Weights of a small mixture-of-experts language model, trained from scratch on English Wikipedia.
Size: 8 layers, width 512, vocabulary 32939, 113M parameters.
Below are experts of layer 4 (counted from 0) of a mixture-of-experts language model. Rows are named router (the router's row for the expert) and show model dimensions 384-511. Each number is 128 + 32 x the weight over its row's rms, rounded and kept within 0 to 255. Numbers have three digits each.
After each expert's rows: "mostly gets" lists some tokens that are sent to it at least half of the time; "comes before" lists some tokens at least twice as common just after its tokens as in all text. This comes from a sample of Wikipedia text that the model never trained on. Tokens count by the router's weight.

# expert 5
router:141116155136080118121097172177139124083165102084129128097098092104116125104147127112106137133135090166123141162160121131109063165076110128111066155073137125150120128130135072132150106159142129087130123107170095159153208095089158134165132181186108069169170138129213101111135134163116160175146161146104179127095149153175163119117128172190142120184110144149075150131122096157151105090139
mostly gets: " 4", " 3", "0", " 6", " 8", "5"
comes before: " |", ".", "–", ";", "%", ")"

# expert 4
router:126110112179112102037161091096146102089152142148094112166137160140121091138112154167087086185144124104159144147184073163138142095139160143091128139061127126171159155167167198124155169142114091095127080148151104094143164149152114069165107170058100099106096159119119122099118145101080094121111082137103117147086111104183121158151149044149117076091087202158124065138101123143154108151144
mostly gets: " years", " School", " film", " season", " team", " University"
comes before: " of", ",", ".", " in", " and", " for"

# expert 3
router:059103147184111132092136154117147086140171116102116142140150156173087092143166166117143084133064139088114118091133083172167111080132169086108088176145112129114113162106078101132094134168094059160082112113149100141115122123101170103170077175052193165102096155136169105102095179157123106121144106181123148128131175122133204178105186094098182151106187122104182125112065134186159173202139
mostly gets: " Total", " album", " election", " Location", " District", " Award"
comes before: ":", " |", " of", ")", "==", " by"

# expert 12
router:145112150064165087091167147130141155064126138126091147189104168080080139104107140115151183136207094168088159114098120147154106145093133152184121086184122125142162077113114094075104104108121102133109121116128113111119133176133097185141144163095104109122142115089103134106146090134190158161119120072139186092136114106149051124182170145185111092167090078127097149104170080131107098077167
mostly gets: " \"", ").", " (", " $", ".", ".\""
comes before: "\n", " The", " He", " In", " It", "1"

# expert 10
router:134106176091124164131105166114085140078105117165127133131128163116133122071140120120104191109120133174094105106102139133098117166160155174171061140165143169125114109069150078106160097067094197115110125085117125083133160150129071162121123142131205179051125134160136153190133119126151117159184114099146109160159168120136140131135151132161089125081112183136120175134129173137098074111060
mostly gets: "\n", "===", "==", " ==", " ===", "===="
comes before: "|", "-", "\n", "==", "The", "==="

# expert 1
router:117133113104056067221119090174123132135105100090172126118110145173158102182127147126223110144138111116105050112120160096162086116110085127064143174207095157116067125099137156123174141092150113128185121124108104151134123136146093088113184131118147153099148176140142129125099177124135104140139159129100126168104151111083087183167136185132114093145165139089124127108092123184104166078102
mostly gets: " |", "|", " —;", "\n ", " ARG", " GER"
comes before: " ", "\n", " 0", " 1", " 2", " 3"

# expert 8
router:134149110171156090145054153062117161114121102047100059115199125163107063125104088135135119105083086159193135136130184091076073127121163134101096121183121099083123154131117155115103089165138182099135132171099143150120094058120098075071087096124122082061128078137082134103126123155129116091164152077085136071193141153112144108113056173109139119094088138064139139122161136098130139148125
mostly gets: " David", "zz", "ley", "ville", "ara", " Smith"
comes before: ",", " (", "'s", "i", " was", " County"

# expert 2
router:161165065168160110129107107105111082187121132103172146130099133067102157121115099110109109086173098079157182103169064072173129090101158118129183105089112075132198147181156163144144085114117155163131159156120159081115074127101138187131074137089152131183151144144109133089176151126104140081142116107140136148130070166162102115139146058158123145137151126185138182110134134106068131155143
mostly gets: " is", " was", " are", " which", " who", " been"
comes before: " the", " a", " to", " he", " that", " an"

# expert 0
router:133154157183115151171117134106142094139156142146105163131098138129121133058158111143064170121174168129132205107144131111169162103177147139093153178077154146106154178125148169204097149086108080193140162142153173185134070159116106166134118133124105146224091124117119103185161212066080093137088080160146098127078057193134140117101159089140164157152088114165182123131129143108148142162174
mostly gets: " first", " other", " more", " such", " out", " new"
comes before: " to", " by", " in", " of", " as", " on"

# expert 15
router:121152169082088167147133146137092083155136191181140081133128089120193171115095098096123133123163193158090113122122126138117185082132087098136148100157113102151135121127096150137188121177146136141127140103107174160141082181136167086117176080175149136140173117161134100151147092099072150149124141149095133141140148112115185122113095124086130158132142122171150109132131168111143123121167
mostly gets: " the", "The", " for", " its", " on", " The"
comes before: " the", " a", " his", " first", " their", " this"

# expert 13
router:090135149085142105112167122133127150086158127111164139118120099125072139103091126164109160175100139131102149149127183135104108118082146214120105147148116157115125128093114118125114076128164081114156192167188044059100120178113083094165122186172138113133164157123081134108173123095141099098162149099132206148122130120156119159170119150169142114125105092100114126130129063095127167140090
mostly gets: ")", "),", "%", "}", "\"", "]"
comes before: " |", "\n", " (", " is", " and", ")"

# expert 14
router:117115101126055145143109152141102075125073118142171128161112096126158181165112158074121106151121145134140107156082061119134154098135126040138101078138111091161119137173163175056140115143174159170072103072113157163101068144136159141170138030157121115132172094182155072085133100134096167143156164095124118140154118096156156127140171154137097174156179097153186131142125170066095138137155
mostly gets: " at", " his", " their", " its", " in", " an"
comes before: " the", " a", " his", " first", " be", " an"